From a checkpoint of a small mixture-of-experts model trained on Wikipedia: 256 experts in each of 7 layers, 4447 steps.
Below are experts of layer 5 (counted from 0) of a mixture-of-experts language model. Rows are named gate (a neuron's input weights, with its number), up (a neuron's input weights, with its number) and show model dimensions 0-191. Each number is 50 + 15 x the weight over its row's rms, rounded and kept within 0 to 99.
Before each expert's rows: a language model's description of what the expert responds to. This comes from a sample of Wikipedia text that the model never trained on.

# expert 24
What it handles: Person name endings. Final pieces of personal names and surnames, mostly in cast, team and athlete lists, such as Zotto, Donovan, Gemiliano, -ović, Singh.
gate0:44 48 55 27 75 53 48 57 95 58 22 33 51 73 52 60 63 33 63 49 51 61 66 61 72 48 71 38 38 15 46 51 53 59 39 53 53 76 71 44 28 56 43 30 55 57 34 45 57 70 65 46 51 36 43 75 63 50 53 53 57 76 34 31 49 42 54 27 58 81 44 54 35 55 38 45 27 26 60 35 49 71 94 54 48 48 40 69 27 52 64 35 71 47 61 40 67 57 39 68 35 64 86 70 21 41 51 72 56 69 29 48 61 56 69 38 53 49 65 47 61 47 40 39 47 42 37 37 42 41 49 32 70 56 53 32 44 41 65 50 52 55 67 31 90 49 60 45 40 43 54 47 54 87 29 71 85 48 57 34 64 59 44 18 59 35 45 45 64 37 45 56 39 61 53 51 39 51 57 46 28 33 27 38 63 36 79 65 36 48 63 48
up0:06 59 57 37 62 30 70 57 58 52 43 40 63 34 63 43 44 76 45 53 46 54 50 37 37 72 26 47 39 67 51 77 62 32 51 46 60 35 48 78 70 57 42 53 76 40 34 52 34 58 35 43 35 48 41 68 53 43 59 70 51 44 81 56 32 52 62 42 66 78 73 52 36 70 28 56 58 57 69 35 39 60 73 66 61 62 59 51 67 27 51 35 48 41 46 37 39 32 58 61 39 37 76 33 22 53 80 48 43 40 51 58 59 69 56 78 38 44 63 48 70 51 59 57 47 62 48 85 21 53 14 31 45 49 44 49 65 35 52 62 26 49 58 30 49 22 65 49 45 59 75 50 49 31 52 67 83 44 50 36 57 50 64 35 36 49 55 34 60 59 49 56 64 63 16 45 39 51 36 61 22 53 36 40 39 54 81 92 73 45 57 70
gate1:74 35 65 31 76 64 52 51 54 48 72 38 62 56 46 60 76 63 86 57 54 55 42 74 53 75 47 21 52 39 68 54 24 27 66 28 37 31 60 59 53 67 55 30 47 56 25 53 41 52 50 40 57 48 37 50 60 24 44 48 55 64 39 53 34 51 61 45 80 40 47 79 52 50 61 41 27 22 55 63 43 51 81 48 48 45 56 39 55 27 30 62 54 35 85 75 44 99 55 45 60 35 73 69 27 53 64 72 40 39 40 38 39 52 63 54 38 63 50 60 53 51 29 18 56 63 34 41 34 45 51 51 49 43 56 55 58 51 39 74 31 57 48 53 72 71 58 59 37 51 19 52 23 38 37 55 42 30 65 25 47 34 63 45 58 63 42 87 36 51 53 15 51 60 60 42 64 33 65 39 59 60 37 39 45 51 48 51 46 63 29 65
up1:30 48 49 51 28 48 46 39 13 58 55 63 52 24 36 30 36 66 30 63 50 10 51 40 62 40 58 77 57 60 56 37 58 66 43 60 59 64 59 43 64 39 59 74 47 70 55 70 39 21 33 38 49 48 44 57 40 60 70 35 42 24 25 64 75 42 46 55 16 37 52 47 30 35 37 57 63 70 44 37 59 57 35 47 49 61 43 58 59 59 66 39 40 56 07 30 58 23 64 43 52 55 26 41 69 46 49 35 77 51 54 50 43 51 49 53 54 33 59 24 38 47 91 80 50 43 64 65 71 47 32 54 45 39 54 72 58 43 56 53 62 41 74 65 12 50 07 51 50 34 70 50 86 52 75 54 50 38 34 49 35 41 52 45 34 44 26 44 36 51 57 74 56 60 50 34 43 77 50 49 46 46 57 40 50 34 63 38 43 41 75 37
gate2:67 38 51 70 11 68 52 68 66 57 38 25 43 52 56 53 48 65 55 39 61 33 48 70 61 10 52 33 26 40 70 47 80 64 47 48 57 47 53 13 24 45 50 00 42 38 52 40 56 70 75 53 31 60 56 09 49 66 61 58 61 26 47 85 37 48 49 44 45 61 40 29 50 44 63 41 69 75 59 35 48 59 41 54 52 48 41 58 26 62 37 79 65 48 40 33 51 52 53 37 73 35 39 36 35 53 65 40 58 53 59 53 71 43 51 35 46 59 48 60 67 60 66 58 56 59 56 60 70 41 66 49 58 35 43 51 36 41 41 45 40 40 59 65 57 33 42 70 71 49 26 76 46 62 47 40 79 58 59 78 47 49 15 43 57 26 31 25 40 63 54 85 38 50 42 49 68 48 49 41 61 74 41 61 49 63 44 42 51 66 37 53
up2:66 64 64 32 57 53 50 63 49 38 61 46 27 31 63 58 34 50 55 44 66 51 55 53 56 51 50 50 71 62 71 61 32 51 31 47 35 60 50 77 65 17 52 69 52 38 75 37 69 39 37 54 41 70 64 41 35 65 52 32 31 63 34 67 33 60 17 59 50 25 58 81 22 51 65 23 77 35 31 75 83 56 42 45 53 66 36 75 26 90 39 41 46 38 34 44 55 49 47 42 47 61 47 53 28 44 26 50 64 46 48 44 53 56 65 88 68 38 51 42 43 58 49 62 35 33 62 59 74 75 27 44 52 48 36 60 35 67 58 49 54 27 57 58 45 65 32 59 54 56 39 53 57 58 50 65 29 52 38 32 51 59 49 32 65 53 37 69 29 22 63 23 68 23 57 48 65 57 62 57 83 47 56 31 80 51 47 33 24 66 31 54
gate3:54 49 58 40 34 54 46 66 71 78 55 40 58 70 41 53 52 34 52 58 62 48 48 72 47 70 27 47 43 29 73 60 33 04 46 51 70 53 23 41 21 34 58 49 60 55 27 57 50 79 64 40 66 45 79 77 71 46 72 53 46 48 35 37 30 62 40 60 70 79 18 33 31 61 14 26 43 60 60 40 52 66 72 46 52 62 52 48 36 54 59 48 58 46 73 67 50 56 51 43 45 58 60 56 09 52 51 82 46 25 38 45 41 56 44 35 36 30 55 66 69 46 61 29 47 53 31 39 32 38 59 23 68 45 53 24 64 52 76 40 43 45 62 45 59 48 56 56 33 57 32 29 69 67 45 65 59 65 52 30 50 34 52 28 54 57 45 68 43 47 52 62 44 37 37 77 30 52 41 47 62 35 45 26 84 32 60 67 40 74 46 57
up3:54 68 35 32 34 34 72 66 61 57 36 57 54 56 49 33 36 30 23 54 71 65 64 50 45 57 52 63 62 55 43 75 80 26 49 48 59 46 42 49 53 26 65 43 37 67 49 45 45 55 44 64 38 46 74 60 31 54 33 91 60 52 86 37 39 44 43 88 47 28 66 50 54 40 50 36 56 47 52 38 38 45 51 55 73 56 80 28 40 58 10 83 55 50 52 38 53 32 43 48 51 66 14 33 58 49 40 52 44 61 54 42 57 58 43 25 75 60 30 70 58 64 30 40 43 20 49 35 54 34 71 42 51 76 66 41 66 50 50 64 24 55 64 45 75 33 59 40 43 36 34 44 55 41 36 99 63 62 17 23 37 65 51 47 40 61 50 60 34 53 57 56 47 22 61 26 43 38 56 46 55 59 42 58 50 48 27 47 51 55 44 43
gate4:30 47 42 34 70 47 60 61 62 64 47 47 32 47 60 50 31 65 60 46 70 65 53 35 41 51 25 47 65 75 58 56 45 66 72 42 71 35 56 59 52 47 55 38 57 38 52 34 23 27 58 56 66 54 44 82 37 57 97 70 65 48 49 67 69 58 40 67 47 69 50 39 64 60 66 54 30 80 62 71 39 62 32 65 59 35 55 75 60 43 34 56 17 57 73 58 46 60 44 57 53 65 36 39 38 35 56 39 49 35 84 67 85 50 67 47 52 79 42 37 45 87 48 63 31 65 32 80 51 56 47 30 41 46 52 46 48 32 45 42 24 38 67 59 73 56 81 20 73 38 45 71 46 48 56 55 48 49 68 54 24 35 32 39 49 54 32 48 61 58 60 68 51 54 54 39 42 52 44 40 55 47 24 69 70 58 45 87 33 45 46 78
up4:54 54 49 47 68 42 41 64 57 72 56 32 36 45 28 52 81 64 61 45 50 58 80 40 54 27 38 46 55 36 67 27 47 21 51 49 38 43 47 25 54 48 52 24 41 76 41 17 55 60 25 47 33 47 63 55 52 47 85 69 55 82 61 51 52 68 51 36 49 53 48 66 60 55 54 44 39 64 46 62 51 33 58 65 64 46 30 48 17 22 54 67 49 39 69 53 70 52 61 46 25 51 59 47 57 49 64 24 64 41 51 40 78 48 53 34 54 75 25 54 36 63 23 36 47 51 60 79 52 32 61 47 40 40 61 58 76 65 36 36 29 27 46 35 84 58 65 33 46 34 38 45 41 35 40 67 74 65 82 48 41 32 52 47 47 84 42 73 24 46 52 43 50 40 59 33 40 53 37 45 63 26 22 57 69 75 42 89 56 41 46 45

# expert 16
What it handles: Years and names in tables. Year prefixes like 201, 202, 199 and name or word endings inside sports, event and list tables, such as 2016 Rio, Games.
gate0:37 71 61 60 63 74 67 50 48 47 64 53 42 39 85 29 60 57 44 37 65 40 51 33 46 48 48 60 27 39 40 63 53 31 60 54 76 39 46 43 63 60 48 41 55 51 33 54 21 49 53 60 51 62 41 05 21 65 44 62 90 41 65 57 43 43 49 77 50 42 59 32 42 59 31 47 43 61 50 23 39 55 70 94 40 37 53 41 40 63 76 53 68 70 59 58 39 70 74 54 78 29 39 35 47 71 55 74 57 49 52 67 44 35 55 35 43 70 49 46 38 51 39 60 53 57 65 62 27 42 81 51 39 64 75 43 39 61 44 39 50 39 47 51 63 48 72 52 86 52 64 55 99 65 59 67 60 30 55 34 18 51 54 43 50 31 70 76 63 48 62 47 53 37 52 36 32 49 34 38 45 51 38 57 69 60 72 49 62 46 62 82
up0:75 56 33 53 29 31 19 43 33 44 34 52 50 46 40 43 41 48 61 66 45 39 40 55 56 31 82 49 55 82 77 68 60 76 70 43 57 29 64 40 40 45 51 69 44 71 64 44 49 16 42 42 56 56 55 71 35 49 65 55 32 34 23 35 70 29 40 41 54 57 38 76 24 46 37 40 55 60 66 95 31 36 41 29 56 64 51 59 50 43 38 60 35 59 46 45 63 44 56 57 60 49 55 34 67 51 32 31 26 56 55 33 64 46 53 62 60 24 36 60 57 66 33 55 57 49 45 64 53 54 35 73 39 05 56 56 46 32 62 59 56 46 54 46 48 68 62 63 35 42 26 54 33 35 40 49 19 52 35 67 48 45 46 50 59 67 42 24 05 77 51 44 63 55 49 52 56 16 60 52 76 45 64 54 17 34 25 49 37 31 45 55
gate1:34 51 46 38 39 52 41 51 54 43 56 30 46 55 57 42 34 60 67 43 46 38 80 57 55 53 74 21 46 23 49 57 54 41 30 55 38 55 26 71 40 36 69 44 73 47 57 61 31 51 42 47 37 49 71 33 69 54 43 41 52 81 47 55 65 48 74 30 41 57 30 33 60 56 24 47 34 55 65 49 65 63 80 30 68 50 33 71 06 33 23 64 67 52 37 43 35 33 42 55 63 41 83 25 47 34 56 37 35 57 60 34 38 50 62 42 56 57 42 37 68 51 24 67 54 46 65 72 51 59 35 30 56 43 39 52 50 23 78 62 71 49 62 36 61 40 64 35 27 42 64 65 45 84 10 60 79 54 37 33 69 40 65 58 54 41 67 52 43 33 67 83 26 44 76 68 33 63 39 57 34 33 52 55 56 67 69 41 45 57 49 53
up1:64 68 45 58 39 76 46 51 41 38 74 67 62 50 48 34 45 38 31 55 47 57 57 72 35 59 53 56 52 59 65 43 48 40 40 62 48 62 48 42 44 36 67 32 39 61 17 63 38 56 78 69 89 22 56 60 57 38 46 61 77 33 35 34 52 32 37 62 67 67 24 64 58 20 66 39 42 43 41 51 46 56 44 51 61 67 59 65 49 91 73 68 57 54 64 94 75 74 56 53 44 43 41 61 49 52 38 57 43 62 59 64 44 52 40 33 46 65 52 83 51 48 63 32 67 55 11 42 33 37 72 57 65 64 65 46 24 51 54 46 58 56 77 98 51 63 77 56 56 53 27 47 62 45 32 46 17 51 49 54 51 48 35 50 39 56 36 36 51 52 40 45 72 46 36 34 45 61 75 54 50 79 78 63 46 55 34 60 64 58 33 71
gate2:44 60 43 37 60 48 39 38 48 56 64 44 69 47 48 74 43 62 45 40 49 18 41 74 40 35 36 38 55 47 40 84 43 51 33 64 51 59 59 67 43 81 71 59 34 71 38 58 60 56 48 37 41 79 43 70 65 57 59 42 48 72 56 47 75 30 68 54 49 34 36 67 61 26 59 54 21 59 57 59 54 55 53 25 59 69 76 31 43 53 47 64 38 34 64 43 54 28 35 34 25 68 49 70 33 65 81 40 54 51 47 50 46 48 57 53 51 42 60 46 59 48 74 15 47 51 36 53 24 34 48 62 51 47 49 32 92 15 25 17 57 73 55 34 57 45 60 54 37 54 43 45 40 79 63 46 67 52 81 59 42 30 59 71 49 52 39 57 64 26 42 48 61 75 39 72 41 44 60 47 32 45 74 59 28 50 71 40 79 42 67 84
up2:28 85 68 59 64 52 26 43 51 46 57 37 63 47 30 69 38 82 44 57 55 39 54 65 58 38 41 39 71 40 44 66 49 46 53 36 29 43 46 67 45 27 60 78 21 48 30 65 34 65 72 43 47 36 19 71 58 51 51 39 51 67 56 55 61 63 21 59 56 61 25 47 70 37 75 60 56 55 43 71 74 84 50 45 48 53 29 54 47 57 65 49 67 52 43 75 34 50 59 57 55 49 40 45 57 63 32 56 18 61 45 60 53 69 48 38 36 36 56 56 65 32 37 08 48 62 62 47 69 73 53 51 45 60 56 18 78 63 82 69 39 62 52 51 71 59 26 62 34 79 57 36 56 57 44 79 53 44 48 40 48 32 36 47 46 76 35 68 45 26 57 38 63 47 45 52 44 44 48 47 90 19 57 36 70 52 67 35 47 36 54 74
gate3:62 63 43 50 47 59 54 49 43 49 43 34 37 47 52 19 48 37 50 42 78 39 38 56 31 73 49 42 32 51 11 41 62 54 57 62 53 42 35 67 84 49 53 53 48 23 63 42 38 19 32 51 40 43 45 21 53 63 53 55 31 50 35 48 59 45 62 36 62 56 38 58 58 59 25 34 49 35 46 46 42 39 45 52 59 65 49 60 23 79 32 58 80 62 63 24 44 35 57 73 63 17 45 68 44 53 59 53 67 50 66 67 65 44 43 44 74 49 30 29 62 46 51 76 35 31 60 50 57 52 70 33 34 64 58 53 61 47 54 52 57 11 74 42 41 67 63 37 66 22 40 32 56 72 37 35 39 64 61 53 27 39 31 67 72 26 58 33 53 83 87 39 27 58 60 55 63 45 44 30 46 56 85 57 51 39 28 43 26 72 34 69
up3:68 33 33 21 26 42 28 53 50 54 49 69 54 56 44 49 52 61 41 44 51 74 39 60 51 51 28 60 80 64 38 68 52 60 36 68 55 43 47 51 71 28 40 21 56 34 56 59 11 41 49 33 46 15 39 74 75 60 23 59 28 66 50 50 76 69 53 47 65 56 48 39 29 77 54 58 53 52 14 42 44 82 55 74 50 57 36 96 41 80 53 48 41 41 35 65 53 51 59 50 47 69 09 39 40 56 04 59 53 61 51 60 49 69 66 34 44 42 63 39 46 37 52 60 29 40 51 34 57 70 54 28 53 66 52 36 48 52 34 47 37 50 59 56 34 34 49 33 40 58 43 38 61 62 40 45 49 39 33 60 41 55 50 77 59 17 49 67 46 25 39 54 43 46 31 47 60 60 65 55 60 35 48 30 66 34 55 81 42 64 45 41
gate4:46 76 99 58 50 59 36 61 58 56 45 41 38 44 76 67 30 51 65 54 39 41 50 58 44 66 36 44 35 37 72 67 50 21 53 73 35 45 32 58 67 56 55 30 53 47 40 55 31 41 60 77 34 65 35 33 58 49 76 51 40 47 45 33 46 15 37 56 35 47 48 47 24 32 44 32 46 51 54 49 75 53 39 28 58 47 29 37 46 29 66 61 45 39 26 55 68 35 65 35 56 36 68 60 32 81 39 87 45 52 47 58 11 57 56 47 39 29 40 47 54 57 46 52 38 35 32 17 50 43 39 37 46 10 40 64 37 37 54 40 63 69 42 59 53 23 18 68 72 73 40 36 50 51 44 29 64 45 55 55 64 49 48 63 52 45 34 52 32 49 56 62 44 48 43 79 50 32 69 43 40 27 45 36 47 36 73 26 56 72 36 34
up4:36 36 20 58 38 57 53 57 68 41 42 45 20 44 58 32 32 52 65 41 40 35 51 39 56 26 53 61 46 28 46 32 78 54 24 83 52 64 33 63 43 48 40 51 61 30 46 53 13 52 42 74 51 37 48 38 63 59 63 63 51 55 51 55 62 34 75 48 39 56 50 44 64 68 13 69 54 43 47 55 37 67 54 60 23 43 32 43 25 70 40 44 49 68 48 35 35 56 22 50 44 74 73 40 35 15 52 42 58 56 62 42 52 23 39 33 36 68 57 47 53 66 52 73 42 61 65 59 32 47 74 18 82 54 54 65 48 55 64 27 72 56 44 45 54 54 84 23 19 46 52 48 58 54 37 48 42 41 39 36 27 72 41 20 39 52 66 54 69 20 26 48 55 55 52 40 39 83 56 53 49 22 49 52 54 62 77 65 44 53 62 36

# expert 50
What it handles: Entry-opening structure. Parenthesis, born, was/is and sentence-initial The/In after a title name, as in biography or place-entry openings and table cells.
gate0:56 27 78 59 51 76 37 39 68 59 49 41 37 47 67 36 56 52 41 81 41 80 33 58 38 63 38 67 27 31 50 35 35 35 46 64 74 48 61 40 62 58 52 64 57 63 64 32 43 28 38 42 60 46 68 35 49 31 52 26 14 53 49 45 31 33 51 49 45 43 49 44 40 57 36 67 55 47 36 38 31 82 49 48 51 23 73 40 51 57 31 58 39 27 65 72 39 35 52 41 63 50 55 85 25 61 65 65 52 39 56 40 42 44 47 74 39 20 31 51 47 23 52 71 60 41 43 42 42 47 51 67 59 15 78 68 59 39 63 61 43 53 37 45 38 47 34 91 42 63 50 38 59 64 70 59 64 04 50 41 50 37 47 63 59 31 31 18 67 39 45 47 54 52 37 67 50 43 68 41 73 61 49 42 44 50 79 35 76 71 46 57
up0:40 77 54 43 65 76 44 61 31 59 35 61 35 65 35 52 28 66 66 37 48 76 54 38 66 50 66 48 53 37 58 64 61 70 62 33 34 47 57 44 56 30 62 28 54 39 49 47 59 60 54 54 52 28 42 59 29 62 59 68 61 67 46 62 63 53 52 55 57 44 32 62 42 51 57 61 46 31 86 47 72 29 70 30 25 80 46 41 33 45 51 57 18 47 33 33 94 58 66 68 67 16 39 27 60 66 40 55 58 50 26 63 47 51 56 41 73 60 44 31 58 61 32 47 60 52 56 60 54 47 40 34 53 49 46 46 63 60 40 42 81 70 75 72 50 49 64 43 67 37 41 53 52 25 58 29 34 62 48 28 45 62 76 51 64 58 67 63 21 65 47 74 45 73 51 35 46 43 35 49 38 47 55 46 62 69 50 25 11 06 48 20
gate1:48 50 63 48 67 96 57 63 67 66 31 43 56 63 75 62 34 50 35 22 37 48 28 77 61 64 58 70 54 49 69 43 29 31 18 60 66 54 52 27 74 28 59 42 43 55 58 47 64 51 37 68 48 74 56 62 75 52 44 54 66 59 56 52 35 61 66 60 74 59 78 55 48 76 73 73 60 29 83 57 56 37 48 55 41 54 34 47 38 50 74 79 60 29 46 70 38 98 48 37 59 43 41 56 28 73 14 75 66 46 47 55 65 57 44 54 48 48 28 54 48 65 47 46 50 50 47 37 48 36 58 29 30 65 43 37 51 62 56 64 41 51 63 42 53 40 48 37 37 69 43 60 22 54 63 56 47 79 94 60 51 40 56 48 64 57 52 63 38 57 40 62 39 22 49 53 42 43 53 46 38 28 70 48 45 49 51 36 36 61 44 89
up1:58 65 63 62 50 56 79 42 93 66 34 48 50 53 63 67 45 41 46 28 45 47 41 56 46 87 69 76 45 36 65 64 61 07 45 44 72 44 25 27 54 54 71 75 54 50 56 08 32 77 41 85 71 57 42 62 61 58 40 38 82 60 67 28 55 49 59 65 62 86 40 37 45 49 47 65 40 63 64 56 54 62 36 26 63 32 80 50 49 50 64 55 62 43 66 44 34 64 53 42 56 48 19 58 25 50 52 67 50 49 52 43 73 59 54 46 36 55 50 60 54 56 19 33 60 61 67 63 65 43 42 50 48 26 62 62 48 36 57 33 24 50 51 63 70 47 44 63 50 39 19 61 44 46 59 72 62 66 50 66 66 63 37 31 68 50 19 61 38 54 60 67 55 05 50 46 50 51 58 43 48 32 59 54 48 51 49 54 37 42 50 65
gate2:60 74 67 11 70 61 43 47 60 43 65 50 60 42 38 58 48 59 37 37 30 40 40 63 15 41 51 69 60 51 55 45 63 34 64 80 53 55 59 49 43 67 56 57 64 27 37 40 35 56 50 39 76 29 66 63 08 44 36 62 25 49 63 26 15 48 42 61 61 58 42 60 43 62 32 31 58 67 47 42 63 58 27 39 83 52 83 52 41 36 43 52 45 52 41 45 13 30 32 70 35 74 63 64 47 39 42 69 39 53 33 39 44 41 57 30 53 74 44 26 36 46 39 41 37 51 87 32 44 57 70 62 44 46 53 47 50 31 44 30 57 28 46 29 51 59 15 18 60 65 64 56 59 47 39 56 32 52 44 28 24 59 33 50 55 46 56 78 54 72 72 44 48 41 34 49 65 30 45 26 56 46 55 54 75 71 36 55 49 66 48 63
up2:48 46 41 61 38 33 40 45 42 39 72 49 62 26 42 55 53 38 18 63 50 23 58 44 11 45 57 65 66 55 34 56 73 56 45 61 28 36 37 59 30 31 40 34 66 63 39 69 47 47 50 31 28 46 57 15 43 62 40 71 64 33 55 36 74 52 55 65 35 55 56 50 71 50 61 68 58 67 54 28 58 54 20 53 45 49 58 46 37 28 30 49 37 64 29 36 56 69 51 33 59 57 43 57 36 48 33 39 42 54 65 55 64 22 45 63 42 56 66 54 25 51 55 59 54 82 58 15 28 76 52 73 35 44 32 63 22 41 32 36 52 12 26 65 70 84 35 40 46 47 18 50 65 29 51 54 59 66 55 45 50 50 56 69 57 73 46 57 51 45 49 47 49 38 48 44 30 80 63 39 68 54 61 49 39 55 31 04 48 68 67 54
gate3:43 40 69 66 66 68 51 44 81 45 76 46 36 32 60 60 32 58 30 43 38 36 47 55 37 69 51 35 47 43 39 35 52 62 70 17 54 42 77 72 17 54 46 49 36 42 45 32 36 64 46 21 66 36 49 79 66 48 54 45 42 50 80 51 48 42 70 76 68 58 60 55 39 54 80 36 57 55 51 69 62 46 55 62 59 39 46 59 47 53 58 79 49 41 29 20 44 28 63 45 68 34 44 37 42 50 46 37 40 42 42 44 37 53 84 61 34 52 33 72 44 53 39 35 38 72 89 48 46 54 69 64 38 72 29 40 85 50 54 73 30 53 54 36 64 55 44 18 48 52 45 60 65 58 33 45 37 71 47 86 43 79 27 68 71 49 54 59 48 60 65 69 35 36 63 38 19 59 35 31 53 47 50 53 70 20 39 37 62 35 44 51
up3:43 48 66 45 60 47 45 27 70 25 57 38 43 43 61 68 33 69 30 36 46 67 43 57 63 44 69 83 62 52 44 67 53 68 74 27 77 41 44 55 23 58 45 65 33 47 57 22 41 68 53 54 66 47 60 65 26 60 60 50 57 36 62 60 62 45 53 42 58 67 58 56 47 48 53 48 60 49 70 65 75 52 50 56 62 39 50 56 32 32 48 59 37 47 25 51 50 32 44 26 74 34 52 38 50 36 36 44 58 53 36 52 23 60 70 55 42 48 42 62 54 50 37 37 15 64 99 31 50 63 58 45 35 65 34 28 76 61 74 79 48 69 35 31 62 59 37 63 42 48 63 78 65 41 34 52 48 62 39 72 18 78 47 69 47 51 70 82 53 47 60 66 61 63 66 61 32 42 38 39 47 35 32 64 72 24 55 29 77 39 40 58
gate4:45 57 42 50 67 11 70 91 74 48 38 37 57 32 39 54 61 56 34 56 55 48 86 45 73 61 41 40 33 44 68 74 48 35 40 36 32 50 54 81 67 49 74 40 70 44 35 53 24 73 39 52 58 58 41 68 60 61 61 49 37 47 79 18 55 32 72 32 50 44 11 66 41 71 55 53 65 55 52 40 30 55 62 42 73 63 70 40 43 54 35 33 61 60 32 34 36 42 19 61 53 42 61 48 21 72 46 50 52 75 37 47 56 63 46 38 52 54 48 55 55 67 54 66 63 51 39 69 48 40 49 30 58 49 57 26 39 61 63 35 17 49 72 21 54 20 63 70 60 39 44 66 59 68 49 60 62 50 50 26 56 32 65 53 63 46 37 59 60 22 67 47 52 44 36 63 54 40 29 39 51 50 58 30 39 70 86 51 55 71 60 62
up4:67 32 52 25 49 47 67 44 38 47 72 17 46 60 48 58 37 30 48 32 59 31 36 92 30 65 47 39 42 75 30 28 59 53 69 50 76 54 34 10 32 49 39 54 41 46 50 70 73 43 29 61 69 39 73 43 59 29 61 58 53 33 29 66 55 61 47 50 62 79 33 40 59 68 60 67 32 57 53 65 63 65 29 24 47 28 59 60 59 34 49 56 51 65 61 36 46 40 33 35 53 69 35 45 45 45 42 53 50 39 33 40 54 52 37 67 58 54 44 79 45 48 40 50 44 18 61 57 54 78 62 68 52 54 60 73 47 55 44 69 77 53 22 83 75 52 48 46 58 27 51 40 51 54 35 21 40 56 58 65 41 56 59 71 60 70 55 23 62 64 55 28 37 61 27 72 22 31 79 38 60 34 50 60 53 40 60 50 40 37 33 33